config.toml
router_cosine_scale = 10.0
head_dim = 32
schedule = "wsd"
doc_mask = false
Below are experts of layer 3 (counted from 0) of a mixture-of-experts language model. Rows are named gate (a neuron's input weights, with its number), up (a neuron's input weights, with its number), down (a neuron's output weights, with its number) and show model dimensions 0-95. Each number is 500 + 40 x the weight over its row's rms, rounded and kept within 0 to 999. Numbers have three digits each.
Before each expert's rows: a language model's description of what the expert responds to; "raises" lists some tokens whose logits its average output raises strongly, later layers aside. This comes from a sample of Wikipedia text that the model never trained on.

# expert 27
Year endings like 010, 007 after "2", month names, table pipes with first letters, and middle word pieces like ov, ay.
raises: "ont", "elt", "kins", "rag"
gate2:550477426518566448477533594419486485441544468457489470423473545510530540556524452484510450460460519473524468499556522521462480453465486528460456462492591547487553519463451498456500470568528570483541532496520515491463533512501482421488501572500486464443486532522471503524404511531548506516
up2:497561455572479437540525461477532473504360464499470479457459495518505513461509433519474462478517515615489505473484551485453478543507508507578494581491483524487471432496456450492472520517529567470468461550493471533573480491526400492451500515494500492549551481541513480442479452534518537496
down2:488445494432484506502506526551533438537471499545509463522580534433564543516521508504458523582528502514564525500551422510481570497579477554483576554473559511523497539511466521490520523567536503533540512487606543438462486496487499462504519486518449524478507542469475431574524504475542428478
gate3:484563495531535550411505483524496550523516528516489576503576528514467459597483402521488510421501453425499534486490565460510492527524517439536484462447517509543468528485456522485511440432496497521448525541515470516545530537502490556501514392488516516473483537533435543488518467521435571479
up3:537478538482516540539559448539519497441454491485531415492525529436461484470437563538457549468454531427536574466476549507435480496521505500534483489479477534546441546544521494502464476496501535510553558580521462500429521468469472511524446418535515546540432504566495493510505546456465503414
down3:479519494489525577516496510541467484487431469449542532460552547504417507556494459432488488477539487466452515445475543489482560550568516501446589435429512483523476380522534498448531508529519554513486491565553519492453515488463432496493563462470490513495473515494446502415552507524457476500
gate4:528547483521522503535548467467437559506465491458466537517497443478490548533543492520505452475422452523476456405562483538482501499436462463550389500475538483550461400506504468483493548529514543542532477501535496500555547475531511470406478451578487470460501490501487457421524518455505525463
up4:502432514440502628510516560495518488520566507516481502483529562462472504446433514505496519531572578538486557527511537438476418478534510450476520474505480540484554520513545524419477559471421509491532518531497475492450421441497460556509476506512533494486538472534465464519481396514517519478
down4:499565493446469556506538431527454391520504465496490510527420485499496558496542493525427527569496513533513539441507482519486470489493438515476512569475422551542381560529492488521480506495448484562528560532527518527459500561484509522536463558544426540472535522479539526503459530562509504508
gate5:476490533446465538478603471441513570419480518483502500494500445570493473483528483559500562561484477487463453493524549474500532482529464472454480497477590492604521484589493516514496526523503558507539465485528539494565565497527522519508459461415450539493510541558487443421549506504504467468
up5:537519504408450530462527482466529481506589462558399537465522529503481483500547440502461494528513468495506527492496529530521497444491534517537510511620491576528569491469463534478497471483548464423454545502506548530520572555529514484517515558491437564510461603472529487520481536455503494469
down5:468458494511506483517502499485569576452535539511544521497467479553476434499505563443443518550520438520557484564380525424527534520470533493467523496530451405554553557481453503519446476466443501473491505465434491506562494532496504500523530565519502415533525477487529502422507499515494560493
gate6:460499537455565490541520532519518461540490530575416557416521514474483512513511526543468587533509468498486444516496516490522594537456426484545479523448497489568448591488536474446513546494544546539505595479460496487552502538455517461552466439438452474548520475497508479502520521482491543470
up6:532459478496511498479542572503495495467487474535436527613513459533463511563458473565573512440563493527521521509549518503551493543514468452484468507478482474532518555471477555527515452516471482482563526502523566473555543501478569582442479469488479514509471514546449521548368467469449470475
down6:451473534465543453473493563521487619453443485513438486517489514530507517503536548496539497519544562450538512482474471497494563574564489438492464470558433528488475497462506521539564491560469471526531497473532505453494512448474543463492512552538568571412476539513482545511507520514527472611
gate7:516512471525476471542492470542468521538493524559495511498508484538481554465525470423520583495548495425499464527443492625493494500547503471500447545524541545498464544489473431540477402518462528473565506559465504507442522446496431486465453471555566486440510506479471479459465569533576501489
up7:508477508547513445512515471510441565550486512600512458487473489557574482500507542454513477515460453445543567447513527533533502501450477488494474525535428568544504495506567487468489481506469509462531467489478562470505538513550465489469469529479528536519481509516456594417579499562589426558
down7:429532547495482544479550533467593481527470463457479499492516466493536480493467568486478447501482529532419495519435509566530480517486481419511517451478518519494418492477521544444519563483448479545480525459398463500526498535449470479481456502518481480479486522534565451614530444486486529584
gate8:494483461532467490475479465457478472532443533481522482418500448528458543541500484550419468497523545445552494470513507582534572538540463513479477512478396418464474497493529494492502592471472526502525494481557563502467517488559497464494440536543492487510542475570533469534421489425491582470
up8:535491455563522449527488462531438535555537507553491460490524588452512512444467472433454515521462518500549459458473410497470562434529534548445461540486517432473413468479442501457489440496509550495490553419475579483462526474490545471542503497492491523530498462484423442486495508511525542526
down8:468508532518535430520469414493537509492493531461495526562504450375530522533512526431505522511552564430584580481524519533428554505486487530417461522510494464489448494540549488503479514554476467487529512526443482489551531567505519471525445502542491491528504438480507494504579553551524555516
gate9:428532525497453496470494460516515500481501566486486480458483495448459553405559538541524498510487437539516464424492511498513535529474479536423452462522488498449496488529558502507514579500436510494511522468545555427501505481469507427489451495522545481515473524495513625396527569478452472442
up9:472519480521489525457516566470570454541425496526461474540487540517528505470523537451518516509564527513504617490491528428541467552476450561478483486520501494571531494466485512466444528520565447465416483451544465456448576504514370460464489506518511500532547520448478502472491525509542461514
down9:522469498470476519494467513607458503485501481527492501546496424481510453495543512489493538506517519529463577516449419472625523557486537529477517502531505523532514501494462555566454503471524510497370486523477418505478569486502460547496475419500566531455516504445536504490573539503520451506
gate10:465438544477548498508543603443501522527494475524448506467471487523532519472492541516473513533490456499491536452532515514400534507469460445511477494532516546551473502487462521483510612514531491514492521618568490472489453444494527526548484451574473441563478486538478517460503563406523458470
up10:527544538503492502461402547617444525524522454529501505449509512555478446563497471479543449523478495492454437558533416529531496517520458510468501488420492515450506469518513426447544456515394459466502527466504446513455504540508522505471543506447500527430560431461455488505490503518484466499
down10:527545529457550525519477478482455462511526560532499470453540457384468507511535513546471446541464507474554486505524480559504501546489497474480458614420507522498471541531521492476516433480521473450555530512569516492507565453507513429484545438490512507490563447514527587535471556570534453484
gate11:499510549513449424501509434536589484515481458491440581542483508501540507510471500513505554596477524468489483507513554452390475491484484540500521486564487481511449517537462530551444528523479473489514501507479576504578500487450569533436486545508454490412525462562530480515441530464446461477
up11:457468499510482512495579495531498515477450528502516520508450538572522541535417448596503597551566544531530473565505528513486460526512430483465506487516542489504489550478455504512532525423519492521489542500443575452515478433438524514546457489486493584552523534553507485548510424491551442508
down11:518498525568483458456531503506428497534459484532467544527545488491514559427558514447502524531465487551485447537557482491421540548497510542490502496472480522534526523554463530498466549539433564509484595582468503474494389372506496492510506509440490494472483439499482557499465521534480465521
gate12:502531482436453501529523567497504528481440465474460612470518463572443456448518533588467533518439521502541452501521509451536531507488508501459402517535486532460510526444487609529540601539492562529497527513458485518517541465446452515490512490486462527486523534534428515438518479523512497489
up12:518466494464449497478612485549507508576446473515413543455437501566537437490566466523570463485419496436521566507506495568508510448555538511510488521497510554538489521500545495475451458526501519508471574582469417533484476494472467528475520475494557460528479525482542444493469544481512529495
down12:549555468469495540449486474501604522472460478493503519488504446543506426489443505505566507461458509496478460524508525455493474500453505546538480597525413449560521496567523515488505490501502530497596525515364505484448482497492466429506469473430546427507522522497522483510447499538497554480

# expert 49
Short vowel-heavy word pieces inside foreign names, place names and species names, like ie, ella, ini, as in Carn-iol-a, N-iger-ia.
raises: "ental", "°E", "üll", "icient", "ual"
gate2:494464424488586496441520530486429482516499550509433509443411507501447558551530486491510467514545482409474471544551492489485484491485595506488437444504537526504525524423498481517508453420495517446547528518511531531441480481507492460465482545563475508422480522459468571546469466536524518548
up2:523552462550398465447462478519597523517415485473464500473437523523508495495467458485491472499482519524454504488478571431494495554572504531505481448495495447461453476525574484477544502471532522474514395524448500508539473464573445487432515547503500545543569476545532469508522427510550500493
down2:517455579417465473487529493516545474481508530511517523544554484498459457522572502494542584609519522492487481495424458438507439486541488493534575573504485518503472467524438465454474522538507488515460530452588584490495522480444508500498562513500471476494523465469455470455563492517471412474
gate3:440564517452511495467519409428520506501436541462526548463546483490525488573514465552532522447480435405548493453474550549479505544528500503501473456491478500550486482517430483541538485450505527528505485513500509524508505550433533524471515438459509518515446580581460534488489442570408509486
up3:541541525572501472507458460485482537451486538502505469467586479473528419502455507526509521549447479481556474482476526527440474502514516460546508518500445518564411517554459504499491516491433552443546503617508446516469490529478514556497500449513510542479551535538461491548544616505566453488
down3:564568480424498486556463519539488524472440513415525521496543517488457489588513497507527464462468426510484508501494473562446567521551545489515523470452451485545507458471515560463510506497536490507438526499480452547463575539454420525447542481523472493529451569520551465557524454590517486474
gate4:529499504442526531509538445454423517512472568476463472483443467479476549441553454495541446453445471538504451510538473568496483515488427483531409523514465530528515380539467448480469497491529516513511454482517489494563494456551454477445488478591532471440528495542453473437520485529532555491
up4:496491444510387584498591449513496518480576433512549551446511511538497473516449474478416516490531492533486484505502524469501430490505535475509547483467541532495436545516549529430513520488514542510512516573549502496510504464442461494502475480554592481478595545511472487474454479496555432533
down4:489537470444478548489587473553454452560499505471544546452458483473471503512453473576499561483507424537559473450523502508396492536510458548488463502469477479497489455549487505479446510472473535553465580529601471455457542493500516479469472538552510527529522572429493571481465498560513504502
gate5:557486520459496534534507494461435529450518463498472559458410503497511507511492447496488526494495535485477456488487539530488473502478498514473477548591585561506538577527501552503534462513451604533583461508511488416586524504527473517447448468380472515514533524535505444520529484488461476481
up5:499477423486467525490505560472528529462618432553481488510473542468428500507503487475464475479503488474488522502511537538497465467494500556561540530626521557521533453535516500504529451545537498519474487499513544564400530503543456433498445568508506535482474617498527530494552488465517492504
down5:449472511514538495541494462592541543554574516523560479515529480506479560504506532464475535511506446519589507581460512453441494528471480517498562502469474471580529523486458500528494504565496501448493394452512499558508472606522512487493520534548565441420449537489504441522468500480481522524
gate6:505520491578533473473526474549559477467493499514490537387498459500515554544488477533557553455523444439494488528451489510484571571533498500550492517550383541559457517517503486474536463446436567492540578482495458453517466559456520471488487451476480519564499532521469527532511509466538561534
up6:451474456465418471456509554476539557514514480508542545486399528561460460544510439488518505400459516506498491499554551508506483518560480507458485543491440457582469555492512552466461484467482470440482448570492555530538523539503511556435480426532502492484476503509453506537486515486489397519
down6:493503520442505473550511514480449557466490480421408543509441507612504456538545511554532558530504492484534540523537468552479525514568467440495516524517471530535427575481498504518556524549524527504477508464517522498571543539565505491474520496552521555438442527529436564458507486513554454550
gate7:506518497517467496508472501534429545483497546563515478526517475575504543494512506403529557478518471465505449542445464519489555476527468486503492498545610565478456524499460460531461491503460570484512501541472494505435556446512467431432430454546533412400465489522532509466480527486562487481
up7:479502526512495482470499470497439555569513458574497497453440453532540507536499520456500523495540458491539513464525501501522528490464521552526442516508549535552537502538590564484524515561512506482528451504480517453507515543551512493401420468455518560480381548497474553404510515570531476548
down7:460487548544439497436523513449533481519476477525521464404529480451524453532438480498510489457433483542424481522520500521549482567506595526506498488541487484493507530480566466488524513517476487536529534419411430503493434516443482463539445460503449452493465496468443475520500490590426490546
gate8:512514556514509533500586457485470494525487511457523546460557402486429524539517452531533524497466503505537482476504460552528447455434476543469484460510466419485520509532534483451486576470443505516472502521552509434495523510521522444440479520538454561510497456577469590475462508437427543439
up8:471493491569497403507441421512488507543511599514486508508571521520510494541541532444492576525511541508557440504524422547482549468501507515466472597496516466477486467511494533459480487487530532437520525456494569487427533488485491503504490443568570483501452440443403521481522511521528519527
down8:523497428561483516545506516427518492546480473483537515454490456420454540534492527485460456512507476505515522480499498549414553479537457576407424452581494477573517512546517493469497544485468511532504518570504480500531453545446486435499457505437528469459465519563531522426531460501438531458
gate9:427529493465408454548517543530502501486392549561498466468471524492470569502525513521395526543526456491533523487486507524463475532544481537458533458515501520486519485478542468493505589494481540469556505474541548466512483453458551502534539546503561448539467583513502523439490532397481462465
up9:486453495507470517485496507486511496480473482525543458457498532538555500463538591459456555550532450545470566526510459468538463521457482523504511516554518476564513485477502516452493490517578469502445464459518421519431511504529423552585441454486549503465584471447496473494588600495556508491
down9:468443444509492550462469550506419492490546543556552468517499576505547496507496573471481514563493462554468537469454524434531485535440498553482489567549476442539450457526452532534495520560525472513505450460521446445446552487481461560529474463439464476467492455454532478426510581501480469498
gate10:509474452492518494464547546466515517586456479504455491549441473498465543460484498546534524451444493543438565488530508475416505478513440479534470434503485570596465493525524517464533553540494514501550539545553517439505474481508520519557568461561473533503385490550496531455469505456477440478
up10:488551596522460522500493483552458519454514552539504575458530508586478449543496479466491452528476512473446503589478491516527520538496436467490471536414460520443515517476470466461517491456419484472493566433504463504503541516512451505439478528427528544512584462470473488538471521487595536493
down10:445503586520541512510501473479472503450509543542469554464460512504563472498531468507465449584499520541520504450526474492529513506556386511529478477493479483486477519478442565445544542448528503380457542497598476471500566536490578461485458456489490459526558449517551514522485492552480489517
gate11:513493506499449474426619434506514541498508518522465609486512497547466542474478467490502504572588522503544475555499539522523494486563470505443501512548443507503481480517491501531492460513497473491457507533485542488503476488451580548436515550504507499380518497595508495531488499440538488409
up11:493437529528502443467493556533458553525527477502540513488492533562488518534462487522490568532457517459484458479585470475461475525501471425543519495550530549525516564430425518495544502475571508539431634474472556466526537511433510551517485432510524523578521473501516475453454504499512458528
down11:550518463535456523476532465474406474574458517479476519429522514549516520504528507478528569576496508479543521488422527512479509503483470522515455478572462508476544535551504534477474471535490525474487566566546583451443473424509556490460564495572496449440535496494492493549418461551484458462
gate12:489537548429466581479542527506506456454436503469455647399459459545515524505507468549473543461494536456537473495459499515539470516477543523454451459569417523524474503477527573483470534523460475465523531462493492503562525478461489495488427508514425472518490531537465540484464510494539531518
up12:532551486461525586518568545555494484568461422480410507451531487508516483520537497477545541487498482372502450528478478540466565541598484527487516510498483489509496490540458507484451541520438515466530543456485407517464463466464536563522481441464490532492499490531545466416507474476509496513
down12:474545471450481568526426544554499552461406517480520491482476508548420491491538526474467492423489507501512500485501519487465513560464485557533438525445447476532480560535546508515513514515469468494524439487372509471478518605549463498490520513435459490537502480475563463476443486582481476496

# expert 35
Phrases like in the, at the and to the, plus place, League and season, in sports results and standings tables.
raises: ".", " and", ","
gate2:492508487531611528419515492396479466488508541535510489379464491455470552523530470548550447548521512455487530539529505506588468488447512457493465483542547562536542529445547492523475487535451565441561475508507504524466474472493550445465508575543498492473552521501522560497504482506490476525
up2:498529437529499479460432457485498518445332454494499468439425535551448497472443468527504502511485469531503512455525521399563443570550412526505492512514512514517422498471456492519505503468527508474515448569502524543523536481533489470479504511492505469549527414522541511496477483525508506521
down2:468506600427511510462493490529506433470470488552526451464460546466469451511577536533491511571544444469527501521524409523488510530495475519501551506424523490515558559476393501506467501547544531515528478529542519440470444452476472513475600494543555491485554482473504523518545516541467459448
gate3:453552481479476537464494525500492475496509509405448550515531534482493469581565456574481443434469471481528462477510517542516508558515531416586446497411515497529455515436469554523564519421482581515483458503488532522536537516445521499533498441497465593462470499479493494488501511550476534521
up3:474536529502549531468575432499505510434510523504483458427554472472568453525460502515493470488481511558530564500521486455484438522573478531557545439551519529470446584539537535498498540476507447512626542588507504533499502504461502496557496449524548563481457546534508457535488510472446497506
down3:434548466515491541511467503570536506509437474480536549487572529439521447587527457451516475477503509463496503441499478499538569499481501438548512461471450480511495453448491477446622519418519545514442473517498542494465495473468495432484458467596450464520503542453508501492518436555484531470
gate4:537525521447501513510519536455434548526481569446459525537478487472494570465518503479536452495392472549418472482545517488454496542479485446508390495519528540516482437562478506466485534481528548481522513550505415467497494444491537433423464496547484449481519459553475483426536517541474513456
up4:493464460495515577550588482597527493517516402566508520498529540465526510457477524482399559483570522502501535533500540480524405456497500448466523455475486480461428489439555508428500537457449515483496495504529506536484516460538439522492470528495514465447560496471420513501468461537507542518
down4:506515463518484548539551505503442402484452466474453498481475490490488489532556517551493537516527459518482538533532449486534505459453436464551487479446532450471574446495481492463536517447515565533492544502586497471447571502492499535460418536562403506503573453486508481526493598532481460518
gate5:482533524461459554483560408497502643471485492564526509529418477554510543501461442496540533529534502458517457524540555477494442517513500504458393505552531541565476521503445524565521501500537543441540501485511517496529495504572465512504496488446448505456490513493449460483555489540555482538
up5:491516538479462533420514454509511489524598455524511574513471497470425478491552475511528449491508476570532463493471490517505470495537563577551482494615511519507545511525472482548515446574583534502474546499510518509459500500522543467491500580472423518506433614447492493476508507480512484538
down5:443480515476476457503477462550553568492516459537523472469446473474496485590450507465452466585472491444576522475439484455516518540431505529488514513542513454591549547487503520445469544520471456450513468498496515507445491623477463503505496499542446505528486446499478456544475542487489567576
gate6:505539529524529489536516482489515563516492569544409571425521433499499562519458491561514534525521464475500460560513476516463570562498493423465495484536461554544428553462540480492489482504561511492551552548459482471492468589476542456510523475498475453578543507528574531481552538463517477537
up6:513482488483489515475510565578484527484494458519465561474494492591536525556539478584631526474539545541474449499505475486576495500546421493491488534484470468538421580525510564543475504464451462502546520538525541512511549541483516525422534484519416484499486468521435553504461518485494498500
down6:561452511482523423503490546502478599457477414466424510483441560565520467578558448509578529519496495448520545523456517463478537564577501464441508526537470452530441525504513553507539521522511504476474489437526493493518512551450487542548497497583524534497478510553500545523525457510504559518
gate7:505498415558437470510480508500449560575479553534491530555464525533505557443446470455524559457502475456539527513432479541530533503538504495500489537507498583459449544438456460530468506481478523504511513501461442495447512447554443390503475480537535452443506512474548504442453514501579472464
up7:489423503495507461463494438499497611517488599531482516465463548505551487520458484440504534447547387506524515464538501497510469525497530492520505520499494507527510529459471478470499437485488503519510469457480489412475532504546502473531512422445553537518451556531477585427501532520575421556
down7:467552513544410504483545548555629447440444455427549464468496477458442465534484524567485454501422518498439521512466542500540529532521520491504553437525544520469505502478555487535481484521491491493449497430397516530502494532516494500490521461474459461475492497492510470576496436521451538517
gate8:451482513512499613463523469568509464565463434490501479470482506474504481550500474523439446536501500474433451513535451540469466459430458512510464487465435474437482516502531578460476573478441535478507531481593536514480520487521511519506488514532462495508492453595476563498427499454477538415
up8:511478478523524463500529500543552532515501512507491487529532575474563475418433530487506567509487516489513466528485426510495574437439484542444446511507461431498461461539494471489424488543459533493525491392511562526511560384509568511551501489537502463540447455517500467450481461439507520498
down8:494459574487543462529490508465513535531527489474539467452576466457529472526454539462541453434502474466497529507478520522541614498475479515405438438522462470548558494528497495464493492486493465567552421496489484459428441519519490549462487488449485521558471453520433541442445504442452537504
gate9:407488522478375507507540462529506564546543506509482477505467503464477517508562511538443537506503413474550464569513487502421531538460505522448555458542532552418459467558529530493498521507480492522503512469525514485505480455494603490495463481493553492533447542493533593448461537523465465476
up9:484499420540483508517515517499541502553503507489522413500512503494536485446465566527499481555544490481551533501538515472574409455462465550535469530544487494575474557434490540476425499497585481459446476500547434481461530494532390580510487494523555477489561513506526553538545521497549518479
down9:479431464496431468495515531536514503533515556503537475539482462507525468588466483468481487560498554546543575458417500485498492563478514511456426570562480486526460444534414447489445474527532476482441551486562450435493552496529454572507497518474478492538529465430528493422530491475485501498
gate10:529410477504485439427596498529488503560479504511470458545477460533503494522474524491453533526546475477481540504527422473412520507444483451532411438518556594556463512436465560493502575473508511507547517496508506423504421470542481510520503526561520520521470540459528504483511529498524441520
up10:490570541487499539494432542550441503518482487558436543469544487566522502552478502482479421512487553462515440483487485505524489523497526462524500523356508492459474475529488503510486406490412498456518601457522444523499528569464477448436487475471490521491547449481433485450491466515512491505
down10:478460553527520538462463404461441490489520497449465545501477520440541485529545563522463510506524548517557508481503410468409510543496456524505481497471488481486420571496456424503509466542502492435556560587627496461504539466489465504473491518520460540544521475533526518501471501550532483495
gate11:531470483478447401449541393528532512529488490488497600537482511519524541450510498489528534520535497441489522527576575437484449541544456528519547464568458530518499461482516508541513476479478488495502507512468552474529487455502560590445525559474520460467518404540505501489481479438468430488
up11:473418474605495454533509554521487572483501530543459539588437548541520531510477498556562556485460529491456449485510413465461469442470422513514499501488515462465499563474461503505458495451482502560520559537505584505503505534439539500499451479484494520505516509551524485439446562484554458490
down11:550491497573478488451532587469479523543509521516480510451541473492494486478548539517496498549519537522487543543442485485536487551468526550469485574487482487441504492460440570557498457500446541455497583615422488458491423452464529522456486523479439564520520503459471516596500521476532503470
gate12:495557546465453548488498508481516493536427454507468643508528497477477480506477428534540501502462538502521452452493480481527477510448485482450393498492438534443528520444536576511494502522444596491577509508471486499540560480496477524436468416498431487445503538513492487462500479486483534533
up12:516454513419509524480538515541527499511434515506497527492501537442521463456532430517514579482460517446472446516477531551409499493563485522489503556477498537525500465536513519464425597563485544507528523571461461474492499467488452555474529393497542423543537554480525478470561521484519541447
down12:539531468489476549488462507495591511518482506468517500516514477538499450465479477552503554447502561492499460522427531455473503524499504522519461544458473498528493479578513486518485531532457480442535480487289518577605497545478465494536440493465497486500475508500523527516523491493525500434

# expert 59
Pipes, semicolons and digits in sports tables, plus symbols such as underscores, braces and °N, and pieces like opping.
raises: "le.", " directed by", "ant."
gate2:487533519501556488452476563471465535485544553469510500475434544530540567497499437534524445532521513460541586529554570453507509487485527487448447472513571532479515552425468474483511436448509500461546510414504429528475522541487434499440457551511496551424445516476492560524502503508435524531
up2:512536510461459489485440484530507555501430433490453434455451533484559497479468457496489510513539508545555499491535576491451471534589477458495521486568487543489345440521503521424473454478513567528512487579507481497486412507495441491440538460528515480525514489514507479486531471537471501515
down2:505488487494446449450523487493584448465505479510501502511509549467408557495537506509518517529511543572592474560512425495468477460459458454576530560458541571423493485510445581493496471573534522499541457510599470489501493477422510560505495502491502517500530497528531470435522497472502445483
gate3:428528506467492488433491435498485523490438546446478567528542535480495472514491460533493514424536396430530502521461571521462548533573480456547474493507475472517464532503482478501498431475488566547451456528515489556481538549410553532488491461461475536501449559571504516434496480497430516502
up3:482542518528499516547560459469507554471517518447449491482579472485535445520471475521458507486399453449501497431477558534430496503504487506506517493487532559494491536572475450432496532441489572507524572567519503543470555523474501535540474450470548541488467543599511489562554516425455483502
down3:479537496530516486541507510569565511446440519448528510466606587530474475518475391505530504469572437465534472469463480480513531530532505482497513471415453499428456460493491540487603509545552558513441473564516454514468482479446497466465535463545500524520487531478482498530487486573470520490
gate4:513496504425557537502497530475432551531464486563455506549477441460502579437563529501460413515448473561482478482502510522519487526461446491514410509480488504550537416514461490399502508482515536496505481500505414487510499464551502429452435515558479515463537531546484473480452436517472533538
up4:485427459497476550502573433545566450476488474497531543533557501533505432513449458479471502460532537468479495565531508572486440499494508480411556470440470578466471587490548500484467507527465521505525451540504503530533538449474461516486494442476611467514572515567487514494518470496534538471
down4:526594474417488497493531517449463450519471499472463559483440511564576498470549484546485506493459520481521487478525479535510504546515450506492437502509480514454521501566513517525489485495446525603455530563584428475463476491419454464450432493553430480508503459467575508450495559475497465478
gate5:469486482459544469519558484449541538440470512545508535467478452524533507540480446518499470550482492466449499566500549466467490515547470462496414487548553514582568525531527547523525532513519627550597482493500462500564533535490505513532488517434429558522550541528497455522517487563476482550
up5:567506453494490550461538469491508485507590469498456540460493475443441435523555430485514455484510445511496495447477504504519481493453486603569486523623517530513575454552460486524525434477518517520497507512510550566489570509486584484505490480481492492436512573451566514488543475480505488529
down5:482429526491520500452560472507550573466550519475511512484451523522448487526476518463426471567510505534503535512403520418489470544475500509523505492489459471556531546521471511499507534542462574465495464479522427539495544575493478446528569526540531421469502550455533421472519482543483602507
gate6:452569548522563567560539494511558468474517536549433578450524474450523526493479492570468545447518442443503473549460498537518535539479448462468476487522461562538411538517498449419495515502489569480473550554497500486500508533513495480547460437454467520547551516504532528495569572510486520513
up6:529476514448467503494529528489461588468441452541471479517482482532513449581471487482559487403427485497441530455524535505496491536593459502506506486520470465530496513547498479520448453510465529495507521487552566472549628510520540528468516432522490483555434514532439484537413451505469487513
down6:500486538483557493471539505525458618453469462497492465523493525601496433542544495507535521512567578431574516497483463497418525482562496435447496504556489491510456488474549496548513459508459468528484461487520453524520543503556437498436538484523565554480512512493536546542471524568438503473
gate7:508504494550448486525474467514451557537504544546472504532498477563467534487441466462551568482535493456502471548461538598497485541508426464481457516484527569467460509487457455517499448515445530439531556523480480450453523430494459425423472433554550486452492525437530471467436542481554490503
up7:535454476529531455474553402516472570537469513555433496459468493494529498522510512423591557493519429475563523467487529502496474500458520454534496533540459570580468482536512481468508443491482515476487464459483484463502525517530504524447447506458517539472411507510473523428549540557519410564
down7:437507537574458535435488562498599478491568488484479542451491475516454497435523500519477502506474503476493557554423460532575483522540482496492535500473542578479490516505556523571520501546469514568472518512394459517479508547462518404457461440506463438458502538476543463530484499545500511509
gate8:538442488508501513485510431515498457516487466486510494431530404482442547557515518488499466474467519444504501464528470529490509518447502477517486518506398438449481591471514469567481576481501511539512557502560491487537585476497555462532467512493503488534495447618466549453464480458446558447
up8:534469501538535401533464439483545525526562537548430457495516542503486524418505518476491625521487474476532483472523435503517489421499481513481484555448442442515431408505493432449489472515444477453471508410482518504491513446493540462501504499545482501531499508466402514508479492533496502511
down8:488518444496466438558527509480581487528497566522489465470516504442510456558564552515516454483520491458554547496499565508515573478536453551417422453461461470439444521556485501524524514514522473551502503509392501521534482560564472498511428540533529504444488491480501531469555542531493548443
gate9:496502490539365494470560458555516567533520504477513499452530529484476507474548535531446488500491439534546500507507480508472500534460494536416468458543453494432460477497488478527571557527427506502502556439558494472478496455485576429518466463529529493562454533548515547464517546440492459426
up9:514505446481496525510516623533527420525463507503494459523501560520553470511540542478521535508528521531555591491522479454577440544413451535450481530552523502559480491441515532507460483506615494513449492475515473471439573469507503547526447458469511477493548510506515503445514573516521465486
down9:536438517507472461461521529571541434477489506549480476552490490495527475478420553446522523544572553510451572444436476410551463515465541518533502579522497420521513436546471529497442502508500477508440516467503452484487528448501486568503463444423479452486503498499539470497511575533470515550
gate10:440451529472507474483515503455515549520486473490472493547490437523495515460423558508578530490478487487496543442508453486488494473496427469536459446466485518602471490491455561457549557529504448534450520528535444479523484505440521503533512461614591478532469555530469498438451539447530551467
up10:487489509514485439418470478597490492535491528551446494452510438557470511580488511465519474538471524442396457491516475483533542490476526456508484547451436507485551524541453445463568432490377505460524509442514451549504553505516528496470487494429509504459535440525465509511498512452493487471
down10:469503540607536551550508505556546498474491445471498508479500495478462504531489534571451490505515485494462472467565458480522481550475424498488494484476502479450464513512478504550524468510459489443513551550622523456502613476497472530480509475559474556564589471489490497546465577580479486498
gate11:523492510492426406477549445517508528568475490513456627552512496492507557461530531524529583559473539473491491507541585481468459474506455450493501521520468555517514467542509507479492506524497453491483538447494519470527565461477556564423499478560509466466500495576541466475449466483474434443
up11:475501539562516443447472482560500540518459509524472581510396524542468573469429470582517605492467530556461588571511507421499502525450443511488492487550500484490503544489474467493463432442484510524508536514521515492511512519465478526502473456552483539519586524541516485493468521506561488455
down11:488582464561490527489524511520498468520450533509500478496574486522551560497506492454509531565541553484568479509476509491506473517504545491503478573559455476464545520502445460503439483509409583451495539524511511444444417386518495481488526490555507511488564506510478576580448532560516473494
gate12:489531521469437571495517517494482437474482485482459617417503455501512541458469471548454485519491545452548405491501518490512531505456521453468469500537426539518502529499507607517547515530497595495538551516509477511516562458438513505446489446516449500441504521526471520422492483498560535545
up12:558496521447512575469600515563482499558469454481479472489469491529562482504551500542518540458479461439534540564503537514460472499575502518493470539445565532521480452506503506481425535598543553473490578533462448537502517503503463578492488438466485511541455529543529439434485523536502540494
down12:521523468495462551444524506499568558470417474513464504493522490551523503461479512535542513464508506504552442581468483555401471502523502511511482529512456469538499493542535502490499493490477472491456462509305441501539533498539469469537525458479501473453458454528513485488400472533484479478